config = dict(
    num_hidden_layers=11,
    hidden_size=128,
    n_experts=32,
    experts_per_token=1,
    d_expert=352,
    d_shared_expert=0,
    hidden_act='squared_relu',
    moe_layers=[1, 2, 3, 4, 5, 6, 7, 8, 9, 10],
    router_score='softmax',
    normalize_top_k=False,
    routed_scale=1.0,
    balance_loss=0.00296,
    balance_bias=False,
    init_std_router=0.0157,
    lr_router=0.00134,
    vocab_size=8192,
    norm='rmsnorm',
    norm_eps=1e-06,
    tie_word_embeddings='early',
    optimizer='muon',
    learning_rate=0.00344,
    beta1=0.9,
    max_grad_norm=1.0,
    batch_tokens=131072,
    max_seq_len=256,
    train_tokens=788800000,
    max_steps=6019,
    dataset='wikipedia_en',
)
Below are experts of layer 5 (counted from 0) of a mixture-of-experts language model. Rows are named router (the router's row for the expert), up (a neuron's input weights, with its number) and show model dimensions 0-127. Each number is 128 + 24 x the weight over its row's rms, rounded and kept within 0 to 255.
Before each expert's rows: a language model's description of what the expert responds to. This comes from a sample of Wikipedia text that the model never trained on.

# expert 3
Mid-word syllables and accented vowels in non-English proper names, especially Indian, Japanese, Slavic and Nordic, like Ran-ji-t, Yamana-shi, ä, ö.
router [117 101 125 144 129 136 124 123 111 108 103 147  90 153 145 142 114 136 127 143 109 107 150 104 126 108 106 154 117  98 113 138 142 153  83 104 150 146 138  88 118 154 152  90 123 119 125 131  78 151 116 126 136 101  79 136 122 152 148 159 135  96 112 129 124 108 114 149 133 109 171 173 164 128 122 118 154 126 137 111 143  78 123 125 116 148 139 108 146 151 160 106 182 107 106 135 102 118 110 157 124  80 172  54 119 142 130  81 119 165 135 139 149 107 137 126 167 155 103 186 114 120 174 126 150 134 143 151]
up7 [119 114 107 170 108 154 133 111 128 131 115 128 153 128 120 133 109 126 129 130  91 152 109  85 163 113 146 138  91 105 172 167 131 149 163 119 149 148 166 144 136 167 135 129 147 138 120  72 141 126 134  87 124 101 101 161 112 156 186 108 116 120 148 173 126 139 173 162 120 141 114 169 113  98 140 145 145 126 174 144 152 138 143 107 154  86 176 149 110 132 137 131 123 143 141 107 132 159 131 144 106 142 167 129 134 114 124 132  68 122 144 112 142  98 138 146 156 168 164 124 145 148 119 169 140 152 142  86]
up8 [182 103 148 123 107 100 132 133 126 131  93 129  77 114 132 130 162 103  99 102  93 142 121 139 126 169 122 141 131 113 116 108 116 132 125 132 102 121 152 138 115 128 143 152 115 129 135 136 132  71 112 140 121 111 191 108 142 144  99  89 136 132 142  66 140 112 135 123 120 149 120 144  96 142 127 173 197 115 120 140 143 117 158 145 146 146 115 104  89 139 131 123 124 155 163 126  79 141 145 106  91 118 103 153 122 180  84  91 118 136  88 131 153 101 117 127  95 122 132 127 169 154 127 152  91 127 170 123]
up9 [ 96  97  93 129 132 173 126 123  79 116 167 129 110 163 120  97 139 185 154 139 122 103 140 164 117 127 139 127 132 120 147 159 141 113 155 108 155 140  95 155 139 158 116 147 123 139 146 154  85 161 134 107 133 171 104 145  97 116 133  80 137 110 131 150 148 118 110 145 158 157 121 116 126 139 133 116 176 151 153 126 119 164 148 163  89 111 132 165  95 121 118 145 143  89 153 121 134 130 137 111 117 140 145 133 184 152  96  92 149 107 120 128  89 119  94 184 140 158  90 148 150 130 116 135 168 148 129 136]
up10 [115 119 133 103 154 127  78 146 117 124  91 149  77 176 102 116 118 101 183 165 122 125 146 116 101 113 112 127  91 165  92 135 162 145 100 135 153 112 119 148 112 148 153 129 125 111 168 101  99 131 113 129 156 154 155  99 123 124 112 138 136 126  69 121 123 117 119 119 108 154 153 102 133 160 121 125 132 124 176 127 133 136 123 147  91 126 154  92  93 143 144 155 166 139 121 166 173 174 103 148  82 110 157 118 108 131  99  92 115 163 144 163 128 139 119 140 152 112 153 127 105 131  85 111 107 146 149 125]
up11 [131  96 130 160 114 107 133  88 132 107 135 167 118 139 134 132 113 175 154 142 107 134 140 144 122 122 104  78 121  81 116 108 115 146  82 120  62 126 127 128 136 125 147 134 116 147  91 127 106 121 128 126 143 156 121 129 118 134 111 117 133 136 124 129 117 160  59 144 140 106 162 110 137 155 138 150 145  78 125 112 145  92 145  80  92  63 108 136 142 130 127 133 178 106 119 100 101 162 164 107 162 135 127 140 120 169 133 101 105 148 157 165 132 125  70 100 142 151 117 116 130 141 138 100 143 140 163 128]
up12 [125 124 144 127 126  92 167 166 143 124 145 122 108 174  64 140 102 115 106 134 161 169 130 139 132 123 108 154 123 105 104 119 123 120 119 162  95 122 130 142 127 154 102 129 130  59 129 106 143 131 105 170 123 146 148 101 158 145 123 146 168 145 121  94 138 114 135  87 133 168 140 112 149 113 146  99  97 104 167  86 104 131 135 139 152 184 104 122 110 136 140 111 148 143 119 136  68 121 102 142 127 171 147 120 113 150 114 118  80 102 140 136 113 140 134 134 149 135 141 196 103 146 146 151 129 110 158 114]
up13 [137 150 134 110 128 122 123 130 127 123  98  87 117 182 109 134 116 106 196 145 122 106 109 142 145 142 133 129 152 153 102 104 136  95 156 130 116 174 128 145 152 131 126  90 147 129 150 135 143 120 128 102 130 151 162 166 125 100 119 121 131 100 146 116 101 139 120 168 160 115 152 130 144 135 159 130 128 132 137 128 140 137 119 183  93 141  75 133 125 151 191  65 144 156 162  81 121  79 101 141 139 123 109 118 123 100 106 126 116 134 163 123 139 100 103 108 158 180 140 168 123 141 122 169 124 151 149 108]
up14 [138 144 184 157  84 136 132 107 144 159  94 118  93 119 117 139  97 162 149 148 147 134 122 164 184 137 114 175 137 101 139 136 109 150  69 131 121 123 109 150 120  94 149 128  99 136 117 138 113 187 142 118 143 180  94 112 153  93 135 121 117 137 107 121 156 105 129 127  75 112 146 100 128  98 132 105 110 126 139 104 133 156  99 105 145 140 128 135 139 157 159  95 117  99 141 134 146 138 114 151 140 143 143 158 170 126 186 100  81 114 150 148 140 127 127 128 140 126 104 129 123  87  85 139 106 125 111 145]
up15 [119 135 145 142 120 103 181 120 157 175 156 129 146 117 140 132 148 104 163  98 110 124 125 139 156  96  93  95 109 123 102 118 101 177 107 117 154 105 134 145 119  87 121 119 132  69 108 126  99 119 145  92 130  87 149 164  94 128 131 178 122 133  94 147 121  95 184 134 111 130 120 119  89 115 175 100 114 153 102  93 114 149 147 102 142 117 136  85 131 123 107 125 151 113 137 131 154 127 176 143 120 161 102 141 160 154 138 100 119 139 139 114 122 124 160 161 105 135 130 119 145 112 148 154  92 107  90 156]
up16 [141 161 110 160 107 123 147 117 114 133 125 122 121 149 125 155 174 139 105 142 112  82 139  93 116 128 157 167 132 121 158 125 117 116 100 103  90 139 107 152 126 157 190  95  93 146 153 141 158 167 154 141 127  97 114 105 115 137  97 120 120 151 160 133 126  81 108 122 100 110  98 135 122 107  92 110 150 155 107 126 138 129 125  93 111 135  67 113 121  79  71  87 134 149 134 123 136 145 138  87 147 135 122 111  81 121 152 128 150 101  97 107 125 144 134 128 124 134 102 156 137 164 137 168 105  95  98 102]
up17 [122 103 137 120 157 148 104 150 102  96 160 119 135  97  91 154  84 156 142 123 154 110 121 130  85  87 123 112 120 190 141 159 119  77 142 138 147 112 114 123 132 112 145 136 119 127 160 137 108 145 111 133  72  78 101 140 156 128  89 131 152 142 188 160 152 134 188 132 139 143 103 129 123 114 138 113 155 116 109  91 125 101 122 130 132 104  74 104 136 131 127 111 137 147 107 109  97 154 135 129 110 124 112 140 133  86 125 143 137 149 141 157 142 120 107 144 125 109  86 127 172 120 180 115 150 100 122 157]
up18 [107 107 141 151 114 148 152 143 159 136 142  90 171 140 125 138 118 141 129 102 106 124 161 124 110 101 136  89 161 119 175  99 180 111 157 115 150 120 103 128 125 121 119 135 144 126 138 139 142 137 164 153 108 118 135 158 163 169 149  98 130 127 158  94 136  87 137  84 156 153  95 138 124 131 108 135 121 117 103  79 151 133 118 140  87 103 154 140 151 165 161  93  98 130 109 148 131 148 131  82 134 138 109  99  93 136 121 127 133 154 120 128 107 179 147 143 179 158 112  99 188 117  87 132 136 150 103 130]
up19 [121 118  75 133  91 147 148 136 144 107 129 135 130 168 112 116 117 148 124 160 109  87 152  93 131 166 118 134 106 133 122 132 138 104 145 149 143 133 166 136 156 105 179  69 132 140 103  93 116 129  93 155 127 137 110 123 143 120 146 138 114 104 119 145 101 145 136  86 116 153 112  91 150  89 144 105 158 158 123 154 114  98 153 130 134 166 130 133 159 158 106 112 138 148 135 185 113 136 194 118 127 170 143  95  97 132 100 151  56 140 103 139 132 141 122 143 133 120 141 125 164 137 158 131 135 124 155  97]
up20 [105 151 118 119 122 115 113 119 137  91 124 176 146  93 122 146 132 142 132 105 122 132 100 142 100 125 110 118 128 102 112 106 152 141  97  52 123 130  89 162 130 131 111 147 111 124 105 162  95 143 138  91 144 164  97 119 158 118 121  92 119  99 143 100 160 120 145  97 132 143 114 131 140 177 172 110 121 118 113 120 146 126 138 112 145 116 123  89 102 115 138 114 152 132 111 113  83 170 117 139 126 141 124 106 178  98 129 169  96 159 117  97 137 126 117 117 156 171 118 149  81 144 100  83 159 127 192 127]
up21 [ 81 132 142 155 114 122 118 123 113 152 103 149 116 140 142 123  93 138 116 104 119 161 148 102 116 135 152 129 119 150 119 119 109 113 148 177 129 105 159 112 168 110 176 134 101 188 122 119 134 149 101 110 112 129 119 142 127 173  84 142 168 165 170 105 110 128 106 121 173 121 141 120  80 187 118 126 150 152 128 104 144 126 120  83 129 103  87 130 112 145  92 158  84 112 125 159  79 128 152 131  94 129 133 112 112 120 134 134 121 108  93 155 139 134 124 157 127 161 140 138 133  86 118 146 174 108  92 137]
up22 [182 132 111 157 119 136 144 103 124 123 136 106 182 107 129 155 112 173 161  94  99  99 163 145 131 145 137  91 110  99 142 128 139  78 137 126 183 147 122 127 137 143 195 145 110 106 131 159 124 125 153 145 142 117 124 106 126 120 113 165 131 122  95 141 145 105 118 161 131 119 109 138 112  71 167 105 120 128 126 149 125 140 129 183 165  98 135 136 144 107 109  89 135 134 102 152 135 158 125 139 141 104 139 124 158 148  97 111 129 128  95 145 159 132  73 105 132 122 145 150 115  99 135 146 123 196 117 127]
up23 [145 116 141 150  96 117 139 116  96 163 166 110 126 128 124 112 132 112 120  42 153 141  74 137 109 145 121 137 142 139 126 146 103 120 127 120 156 164  88 140 108 122 157 148 130 110 156 180 125 120 110  88 120 151  71 143 168 149 103 145 143 160 135 149 112 108 112 148 119 152 122 140 166 171 114 142 112  86 108 144 138 157 134 130 111 149  92  95 113 113  91 146 125 163 146 153 102 133 100 147  93 140 114 152 114 147 104 119 140 161 149  96 178 127 132  96 128 117 128 147 161 143 124 167 121  97 140 152]
up24 [151 159 139 113 130 115 130  98 135 120 109 145 136 106 141 112 171 163  75 107 115 158 141 110  96 131 119 155 120 114 132  95 102 138 110 141 163 134 112 128 142 179 148 136  99 106 119 146 103 126  69  70 140 147 141 121 104 183 149 115 118 129 120 109 112 106 137 131 144 135 102 109 137 123 170 146 137  89 134 118 126  68 121 140  89 120 184 102 166 155 114 131 181 115 106 118  92  99 119 149 121 139 119 132  82 106 113 114  89 132 110 125 172 151 105 156 123 137 113 129  83 147 141 123 144 131 108 156]
up25 [104 148 133 113  91 103 109 137 142  85  79 141 124 133 113 118 118 114 110 157 124  81 121 101 132 162 145 185  52 145 119 148 107 119 150 119 117 109 145 139 160 162 132 124 125 148 100 154 148 136 129 145 128 122 112 163 117 127 116  88 110 143 137 136 139 118 125 134  96 124 142 128 158 135 118 151 129 151  89 139 136  68 162 159 104 100 106 120  86 104 144 108 107 164 127 130 152 120 145 149  69 131 113 133 154 107 101 118 150  97 147 156 102 131 127 123  60  87 118 140  98 102 160 114 131 112 137 100]
up26 [ 98 121 154 131 129 107 112 130 122 121 180 170 144 111 140 137 106  97 144  77 147 153 139 147 149 134 124 129 134 119 147 137 177 122 147 161 176 165 120 126  56 111 114 129 124 128 150 107 158 146 167  89  84 112 132  79  74 119 150 109 126 128 136 180 121  99 163 116 102 130 141 122 134 136 105 157 142 158 121 119 120 132 155 133 157 141 103 144 111 107 139 127 134 161 174 123 108 128 136 123 150 145 149 135 113 165 127 167  95 114  98 119 123  90 106 163 102 137 102 134 152 102 158 129 105  98 165 140]
up27 [143 155 140 143  97 149 114 143 114 119 159 146 160  90 114 150  92 162 129 113 117 132 177  91 156 128 146 136 140 150 116 157 161 138  98 132 117 113 191  87  67 129 127  57 108 118 107 122 148 155 144  85 142 119 122 142 132  86 124 124 148 137 119 120 174 133 135 106 137 140 131 127 149 138 130 129 112 136 117  97 135 118 128 146 147 115 144 133 132 136 167 139 171 116 119 122 143 115 105 123 123 153 131 104 138 121 128 142  51 163 115 140 132  99 157 146 123 144 132 176 113  65 137 123 122 173 101 100]
up28 [148 139 106  97 100 166 138 103 129 116 121 127 143 128 107 121 149  91 143 123  69 111  96 116 148 110 110 134 129 144 176 128 113 122 158 113 123 144 112 152 103 107 149 118 160 150  78 104 138 148 142 142 132 104 127  92 133 169 129 139 177 162 135  99  96 108  91 146  86 120  70 121 143 123  85 156 108 148 114  96 147 146 132 109 139 144 155 129 154 121 123  84 129 181 130 131 150 118 117 112 155  94 111  91 125 180 114  76  97 147  91 117 129 160 143 146 123  80 147 144 120 127 107 138 134 129 144 128]
up29 [148 136 131 181 109 144 133 144 129  92 131 127 152 105  87 119 130 134  69 103 143 133  97 154 136 133 191 179 113 159 128 143 154 144 133  97  90 153 143 152 137 140 176 144  99  92 125 151 133 143 121 180 147 128 138 113 109 155 136 153 113 143 111 113 125 132 151  55 150 119 132 135 100 161 140 108 124 152 160  97 126 138 141 131 149 114 131 175 103 132 123 115 122 125 145 136 106 140 140 137 161 114 133 109 137 129 203 106 127 142 138 149 111 102 124 172 141  98 126 146 163 127 125 107 142 167  99 147]
up30 [ 93 111 117  77 167 120 114 153 136 176 170 153 123  97  99 140 111 123 131 170 138 118 140  94 110 125 122 110 131 134 151  90 127 148 133 116 138 140 111  89 114 127 153 113 131  99 114 172 122 172 132 146 124 103  91 117 107 107 155 150 128 106 114 129 128 162 148 134 138 122 128  99 184 145 125 183 157  94 152 138 132  83 142 145 157 139 138 118 109 144 147  80 152 121 118 154 110 111 135 158 106 122 101 128 147 111 106  80  56 145 112 111 142 101 133 119 152 141 129 170 108 178 140 120 132 156 150 139]
up31 [138 160 176  89 130 156 146  82 175  81 105 123 120 107 180 129 155  83 140 107 126 138 110 111 139 141 136  98 128 123 107 101 133 113 140 147 177 127 145 115 133 118 136 102 113 173 114 126 110 109 120 101 107 108  83 158 135 142  98 150 131 123 124 117 136 150 120 129 105 123 136 137 139 150 161 103 146 151  94 148 135 129 130 108 116  93 110 173 144 140 174 139 121 123 109 108 121 133 173  78 141 142 153 123 120 129 140 140 105 167 132 114  74 103 139  74 128 141 181 150 184 150 129 130 125 128 159 112]
up32 [141 133 108 176  97  91 134 168 132 115 120 139 100 134 117 113 111 138 164 118 100 150 178  99 129 171 100 135  87 118  88 134 146 123 122 124 167 129 143 135 147 125 137 174  75 143 127  86 116 119 147  92 151  89 101 145 123  91 119 112 105 148  91 153 169 173 130 116 113 112 101 140 126 156 122 126 132 134 169 172 122  89 120 156 162 125 129 133 145 130 118 153  98 159 134  92 160 158 168 149 137 143 132 103 109 123 127 134 129 133 154 178 127 133 147 118 108 151 132 124 143 132 130 148 126 139  98  62]
up33 [129 113 158  81 103 154 119 113 168 146 145 131 115 120 128 134 104 123 142 139 150 115  99 116  77 129 144 166 168 116 146 136 144 153 125 134 124 151 100 155 125 141 185 112  90 110 137  81 143 104 162 135 129  61 136  75 100 113 104 146 127 108 134 119 114 116 155 155 168 119 122 110 112  98 136 133 144  96 124 154 142 120 130 144 128 118 107  80 104 164 140 120 121 139 140 196 155 131 148 132  85 109 166 181 146 154  95  94 128 121 164 136  99 127 113 115 145 112 124 136  94 122 127 163 117 131 143 107]
up34 [134 110  98 133 149  83 149 142 123 130 127  94 145  93 160  97 107 135 142 109 128 120 120 129 131 172 171 121 127  78 139 153 110 121 123  97 149 126 137 158 129 159  89 143  94 150 142 155 122 117  75 133 194 165 149 111 140 123  94  88 172 156 100 136  81 164 124 124 133 134 125 147 143 151 179 156 124 112 111  76 179 147 127  97  86 124 147 115 106 101 133 151  92 119 124 136 106 137 133 125 153 143 118 135  99 113 142 146 161 127 148 139  99 167 145 126 117 137 110 132 138 109 130 100 153 103 151 152]
up35 [120 109 108 178 121 120 167  81 136 141 143 115 143 102 138 106 127 142 153  93 173  78 100 122 150 125 149 150 106 130 163 107 132 111 108 129  81 145 112 134 102  94 165 121  89 129 132 127 109 142 149 123  90 108  99 156 145 140 114 133 123 147 138 125  92  80 152 125 116 141 165 115 138  94 167 137 146 122 156 134 127  78 137 114 119 175 175 127  92 114 130 183 106  95 100 127 128 141  86 143 102 144 113 106 121 141 126 111 134 169 107 146 118  97 117 161 119 118 127 141  99 111 113 100 138 133  72 151]
up36 [ 97  72  88 116 142 125 145 137 143 146 127 135 146 141 103  90 139 112  99 136 112 140 105 121 139 132 143 104 156 108 131 133 153 191 117 124 143 113 154 123 142  95 101 131 117  96 151 117 155 100 115 115 135 143  95 124 144 105 178 100 115  92 130 135 142 182 119 164 142 148 101 107 178 133 142 170 127 156 146 145 131 136 168 114 136 140 122 148 118  99 145 147 105 139  91 153 129 143 149  93 113 147 143 114 130 156 137 109  86  98 132 156 166 153 111 141 142 143 128  80 116  51 124 113 139 131  76 115]
up37 [120 127  96 114 112  99 127  88 137 124 133 116 167 135 143  79 115 142 131  99 106 133 142 151 119 132  93 147 161 152 153 136  82 120 128 111  72 129 131 140 139 146 105 122 104 130 126 157 142  52 144 144 138 153 133 153 113  94 126 105 145 142 132 118 143 111 145 117 142 126  99 113 143 104 103 159 122 136  89 163 150 154 106  87 146 109 110 144 173 146 142 105 118 107  85 131 157 159 124  84 126 154 128 102  96 121 132 141 184 105 136 110 159 168 113 124 198 112 123 157 124  73 144 134 127 120 129 136]
up38 [143 138 115 105  72 110 116 131 141 147 111 119 158 162 156 148 123  98 128 156 147 100 125 124 111 183 141 114 125 137 132 137 120 114 134 136 170 127 132 161 148 167 160 109  58 171 105 109 156 188 101 144 128  97 122  87 160 105 111 154 160 122 121 123 124 126 155 115 106 125 121 125 133  86 124 113 112  91 151  94 172  94 115 161 127 124 108 131 107 138 115  90 179 152  93 139 175 142 133 107 110 151 144 138 118 165 157 137 136 117 133 111 108  86 107 123 100 113 158 122 144 158 136 122 112 119 114 155]
up39 [126 104 121  95 154 168 103 101 119 142 164 126 165 156 108 158 156  90 123 114  94 123  92 119 129 144 136 120 150 155 145 123 125  54 120  93 115 149 144 132  99 138 160 127 108 159 140  90 105 110 112 103 128 144 128 123 125  88 131 150 149 122  93 106 119  91 137 133 158 147 180 155 173  98 104 114 117 127 121  83 124 107 124 166 110 117 132 112 147 150 111 112  80 146 104 117 179 121 115 142 106 125 134 125 151 145 146 117 116 129  76 157 150 110 116  86 132 120 135  97 113 168  89  88 129 132  99 121]
up40 [144 110 155 139 130 139 127 103 137 119 164 121  98 124 142 150 128 101 140 141 132 143 138  97 130 138 137 160 137 137 113 139 110 138 119 119 173 137 110 107 150 169 132 176  87 177 141 132 122 129 121 111 129 146 106 144 120 127 116 123 101 161 123 100 101 152 152 101 144 123 106  73 120 144 128 122 133  84  94 140 118 131 116 127 124 153 152  99 121 121 104 114 104 184 127 132 172 122 108 128 142 168 117  55 123 152 143 135 152 114  83 126 120 126 124 144  94 124 134 197  72 103 142 147 188  99 178 130]
up41 [103 138 126 201 123 110 128 138 144 103 168 153 137 118  87 129 141  98 120 145 107 109 150 115 117 126 140 140 147 139 108 153 179 109 116 160 137 111 108  85 183 106 117 152  80 140 131 110 131 100 107 131 118 116 127 119 126  84  98 149  97 134  85  99 150 162 199 133 128 109 142 155 126 180 127 142 156 168 104 103  92 135 105 166 121 142 130 111 123 143  88 120 114 140 121 133 133 142 144 118 118 157 140 116 131 133 160  99 175  91 108 160 136 138 114 114 123  99 127 141 135 120 167 130 106 113 163 103]
up42 [122 133 109 108 136 120 112 130 131 124 126 111 123  79  86 166 143  96 139 109  98 119 159 187 115 123 103 150 139 122  95 158  94 147 114 138 115 110 155 115  93 119 107 110 115 141 128 118  99 112 126 117 166 136 119 100  99 103 153 103 139 130 143  99  97  89 104 189 163 147 147 124 118 131 140 147 114  86 100 104 133 139 116 127 114 106  87 109 110 113 127 129 146 142 132 150 127  83  86 123 160 118 121 146 140 123 128  99 127 114 144 176 152  84  80 149 181  95 119 127 118 164 196 132 151 133 145 119]
up43 [170 157 154 142 109 142 124 110 184 103 137 134 138  87 169 114 127 165 182  92 127 144 159 123 136 126 145 131 104 121 130 139 102 134 119  91 147 135 111 109 112 126 113 165 101 150 125 143 122 137  81 108 130 175 138 133 129  91 111 127 135 158 129 147 138 139 130 162 167  80 129 101  84 111 121 101 135 132 114 126 134  95 104 110  70 115 156 142 137 110 183 115 129 150  81 110 129 127 159  87 143 133 165 138 163 159 143 151 134  89 136 142 179 159 131 137  97 116 114 132  91 109 149 133 116 133 118 134]
up44 [149 179 115 127 126 112 144 169 140 196 140 151 167 152 149 126 123 145 127 159 124 109 169 176 127 111 126 116 126 157 119 121 129  81 119 134 146  90 160 129 145 140 129 138 172 130 138 125 130 110 164 125 155 116 154  94 149 143 136  68 139 153 163 150 139 128 128 150 143 125 171 106 143 107  80 122 153 123 142 104 125 157 118 159 125 101 140 178 138 131 138 144 142 159 118  85 138 106 116 163 144 157 122 101 131 128 151 142 160  75 140 138 127 131 185 146 138 137 179 105 109 116 133  99 103 136 141 109]
up45 [112 119  99 134 161 125 108 127 146 139 124 125  91 141 152 110 100  88 146  90 104 117 146 169 144 119 110 123 140 162 144 164 116 103 115 135 135 128 126 145 106 112 164 147 139  94 136 164 169 160 100 120  78 117 154 100  94 118 128 129 168 133 135 134 146 131 147 149 166 123  96 183  87 177 133 169 117 127 126 141 133 114 113 101 107 126 141  73 158 159 142 122 142 158 143 139 116 114 133 124 116 122 172 101 136 116 127  89 117  97 103  99 105 145 114  91 148 117 166 148 111 113 192 135 115 145 176 115]
up46 [146 109 113  89  95 133 153 113 135  97  94 109 144 116 118 150 133  98 120 146 114 147  94 109 150 111 197 128 105 171 149  71 102 156 117 157 141 151 116 130 122 110 147 160 133 107 124 158 149 129 115 123 100 122 130 123 169 101 105 145 121 158 174 134 149 156 131 107 136 155 141 155 111 174 136 138 143  96 189 103 131 117 164 141 120 143  93 139  98 111 135 131  87  88 145 110 116 128 129 120  92 120  93 116 116 146 148 162 173 117 116 133 124 118 142 129 126 137 109 184 144 106  98  77 151 147 124 148]
up47 [123 121  77 153 122 143  98 133 109 137  97 169  97 144 163 158 148 107 136 136 158 113 108 129 140 114 156  83 174 149 109 125 152 123 117 194 106 168 119 127 107 139 157 112 148 120 143 173 118 150 131 142 159 152 165  99 136 149 176 136 136 114 117 111 107 151 133 109 128 117 122 129 145 143 134 138 148 120 174 121 142 126  72  92 114 118  93 101  95 113 138 158 144 125 138  88 100 131 179 115  97 145 154 110 147 111 130 157 149 122 133 114 189 128 127 124 166 132 130  95 128 113 127 153 187 136 125 134]
up48 [121 129 128 144 101 119 145 131 159 119 130 108 125 117  90 151 120 127 105 123 124 119 129  77 114  97 155 164 164 119 135 106 130 130 105 122 123  94 103 146 103 119 128 109 161 139 120  79 101 131 156  75 134  87 107 133  95 158 152 126 124 125 118 116 103 137 118  88  79 162 129 112 143 144 165 135 118 104 141 165 114 154 137 117 163  91 136 148 108 118  96 138 156 139  91 106 174 144 123  54 137  89 101  93 152 124 107 111 167 159 105 156  82 153 108 132 109 152 135 113 100 140 142 168 124 151 120 107]
up49 [139 150 150 100 136 154 151  92  99 181 129 118  92 112 136 100 148 109 181 120  90 140 136 131 131 162 122 115 112 158 123  90  91  77 125 121  93 148  94 107 108 139 109 141 149 131 112 128 134 119 130 153 110 137 115 112 148 161 108 114  87 122 124 118 115 153 158  95 162 167 149 138 152 148 105 143 129 180 155 139 126 134 137 132 136 111 144 107 155 148  89 116 129 120  93 135 141 142 121 122 118 108 115  85 135 145  85 124 126 105 163  99 119 139  51 165 145 127  65 110 153 120 132  85 126 122 107 129]
up50 [129 122 114 143 132 137 165 156 154 128 146 153 148 144 112 138 134  85 128 100 138 132 133 146 139 159 102 122 158 136 136  83 179 150 128 151 179 119 166 110  99 120 148 135 126 208 136 141 149  96 123 141 143 194 173 120 150 115 132 147  90 115 129 131 140  93  92 156 121 118 112  94 124  98 137 121 134 123 127 119 138 134 121 141 134 107 139 117 168 115 149 113 121 130  95  92 111 118  85 131 156 136  82  82 141 129 139 105 126 120 110 153 144  88 152 131 151  56 112 155 119 115 144 145  98 101 146 125]
up51 [141 114 107 145 122 165 160 143 104 106 127 117 126 153 121  95 109 130 165 139 160 150 157 156 146 159 120  64 137 132 113 120 135  86 113 138  97 123 124 121 145  97 123  97 119 120 137 139 133 125 157 112 154 107 108 121 136 131 131 139 146 133  90 114  96  91 102 182 155 162  96 118 145 111 148 132 101 166 168  89 150 150 152 171 115 166 150 142 127 128 131 147 138 126  77 155 131 167 102 128 131 122  80 150 130 114 183  97 131 152 125 153 105 154  77 142 148 160 153 104 136 139 136  91 162 100 135 125]
up52 [152 119 132 161 124 140 155 163 156 103 109 104 137 163 119 154 104 177 111 134  99 140  87 170 134 114  94 110 142 113 154 145 120  99  98 131 104 139 122 153 126 109 156 115  90 100 114 131 126 125 145 144 106 173  98 176 151  84 145 103 106  98 103 140 168 132 130 110 119 144 148 104 129 107 129 118 130 103 163 120 123 172 133 143 177 114 169 137 139 170 114 110  75 112 149 123 100 147 151 164 149 110 130 120 144  97 131 103 113 138 144 153 124 122 109 143 190 148 124 150 151 115 126 150  84 152  86 139]
up53 [119  95 135 105 159 130 126 116 105 128 165 145 156 125  90 108 105 165 114 107 120 126 145  91 145 118 110 144 134 130 113 146 102 135 187 104 171 150 123 103 110 118 116 154 124 156  80 110 146 183 112 120 130 153 108  89 138  79 140 138 137 175 114 142 163 130 135 119 134 131 164 115 144  79 108 156 123 136 113 129  98 154 137 152 137 117 159 123  93 134 121 141 124 150 113 104  75 130 171 141 129 140 114 132 120 117 108 132  87  98 149 132 103 113 159  66 108 130 136 163  99 131 129 103 199 135 134 136]
up54 [ 84 124 151 138 119 119 147 133 108 138 120  85 140 111 124 149 121 174 137 120  88 113  70 117 143 147  98 143 151 148 119  98 118 113 172 135 143 125 139 154 106 132 103 149  95 119 132 100  70  73 133 148 119 119 116 152 175 139 125 184 126 151  70 151 111 153 161  95 102 152 110 139 142 133 149 105 157 136  92 185 101 129 108 130 165  99 116 171 138 143 153 108 123 138 141 100 135 122 134 111 109 148 152 156 122 146 123 120 112 148 111 134 117 134 130 114 136 120 153 103  81 160 108 102 172 115 147 122]
up55 [101 156 126 124  94 128 156 158 172 129 161 121 167 151 134 144 160 113 140 139 116  73 127  90 135 126 126 106 136  86 142 119  99 143 123 128 117 135 146 121 151 136 125 138 130 133 125 101 135 171 133 123 142 120 184 118 133 116 179  86 163  89 117 123 137 146 130 137 130  91 140 147 132 103 171 148 122 182  92 137 108 142  82  64 131 179 124 149 150 114 153 118 161 129  95 141 168 143 138 104 173 111 108 136  88 132 113 121 126 103 126 133 147 133 109 167 115 131 140 110 121 142 126 196 135 128 133 142]
up56 [139 156 108 102 130 130 161 118 111  91  83  86 123 118 110 119 153 133 106 121 169 130 132 155  81 147 117 111 160 147 148 104 135 130 185 171  99 136  95 134 129 150 111 128 148 148 114 155 117 115 140 137 110 106  90 167 102 100 115 158 138 123 121 120 157 129 102 149 162 121 144 172 119  89  74  66 159  95 130 104 119 126 127 166 154 151 148 115 167 153 144 107 116 153 104 112 109 153 140 139  97  80 149 143 134  95 180 110 143 112 133 138  79 140 128 120 118 129 126 138 114 123 161 114 115 122 146 125]
up57 [126 144 112  93 127 185 115 141 129 163 127  77 154 101 152 107 149 133 116  96 132  93 114 163 121 120 119 117 123 136 132  93 113 132 149 159 121 123 126 171 152 144 124 128 129 136 121 109 153 170 113 109 153  70 109 143 143 172 143 106 134  87 162 135  82 106 134 150 108 127 138 120 124 116 162 125 124  88 139 101 185 147 110 146 123  87 136 123 141 119 118 155 141  96 136 138 153 143  95  91 155 161 154 118 154 128 145 174  68 113 178 120 156 137 126 133 161 119 107 126 122 126 132 163 162 168 140 129]
up58 [122  92 106 104 121 164 117 115 117 111  90 178 100 157 121 161 129 131 126 145 148 116 134 116 142  91 116 116 127 147 132 132 106  88 161 143 165 114 116 181 108 117 147 108 117 158 120 152  93 143 150 121 109  97 135 138 150 122 171 129 157 100 132  81 120 152 136  73 150 109 138 137 173 158 157 122 175 142 113 117 171 160 123 110 140 145 139 110 131 115  96 129 151 121 153 134 146 115 165 141 172 118 162 128 135 139 118 123  82 134 124 134 113 105 136 172 174 148 142 171 144 108 110  94  78 164 128 128]
up59 [132 120  92 102 110  98 124 116 127 124 121  91  99 119 109  96 126 119 121 124 122 107  98 164  83 131 104 109 199 111 146 128 130  85 130 168 116 132 169 130 115 166 109 103 120 141 143 140 114 104 128 161 126 137 141 117  91 134 148 128 135  93 136 143 124 111  82 138  64 131 144 131 111 137 152 173 142 109 124 119 129 106  83 138 133 128 143 130 124 141 145 146 131 140 107 150 157 151 143 104 174 104  80 132 119  97 151  69 145 107  98 131 142 138 131 138 130  95 158 145 132  80 156 198 146 139 127 151]
up60 [125 158 117  68 130  81 141 104 144 173 118 119 121 132 101 119 179 123 105 152 141 104 127 156 115 111 168 195 108 115 146 124  73 133 107 158 118 105 138 124 107 130 103 155 110 125 116 118 123 129  98  96 116  89 156 160 119 126 152 112  82 169 114 147 141 138 112 151  77 129 101 123 143 135 118  94 129 137 129 130 124 142 137 109 111 128 162 106 108 154 121 100 167 113 152 126 113 106 121 147 147 125 109 140 149 110 117 142 102 105 137 160 160 108 126  98 118 139 150 145 134 133 107 130 129 110 109 225]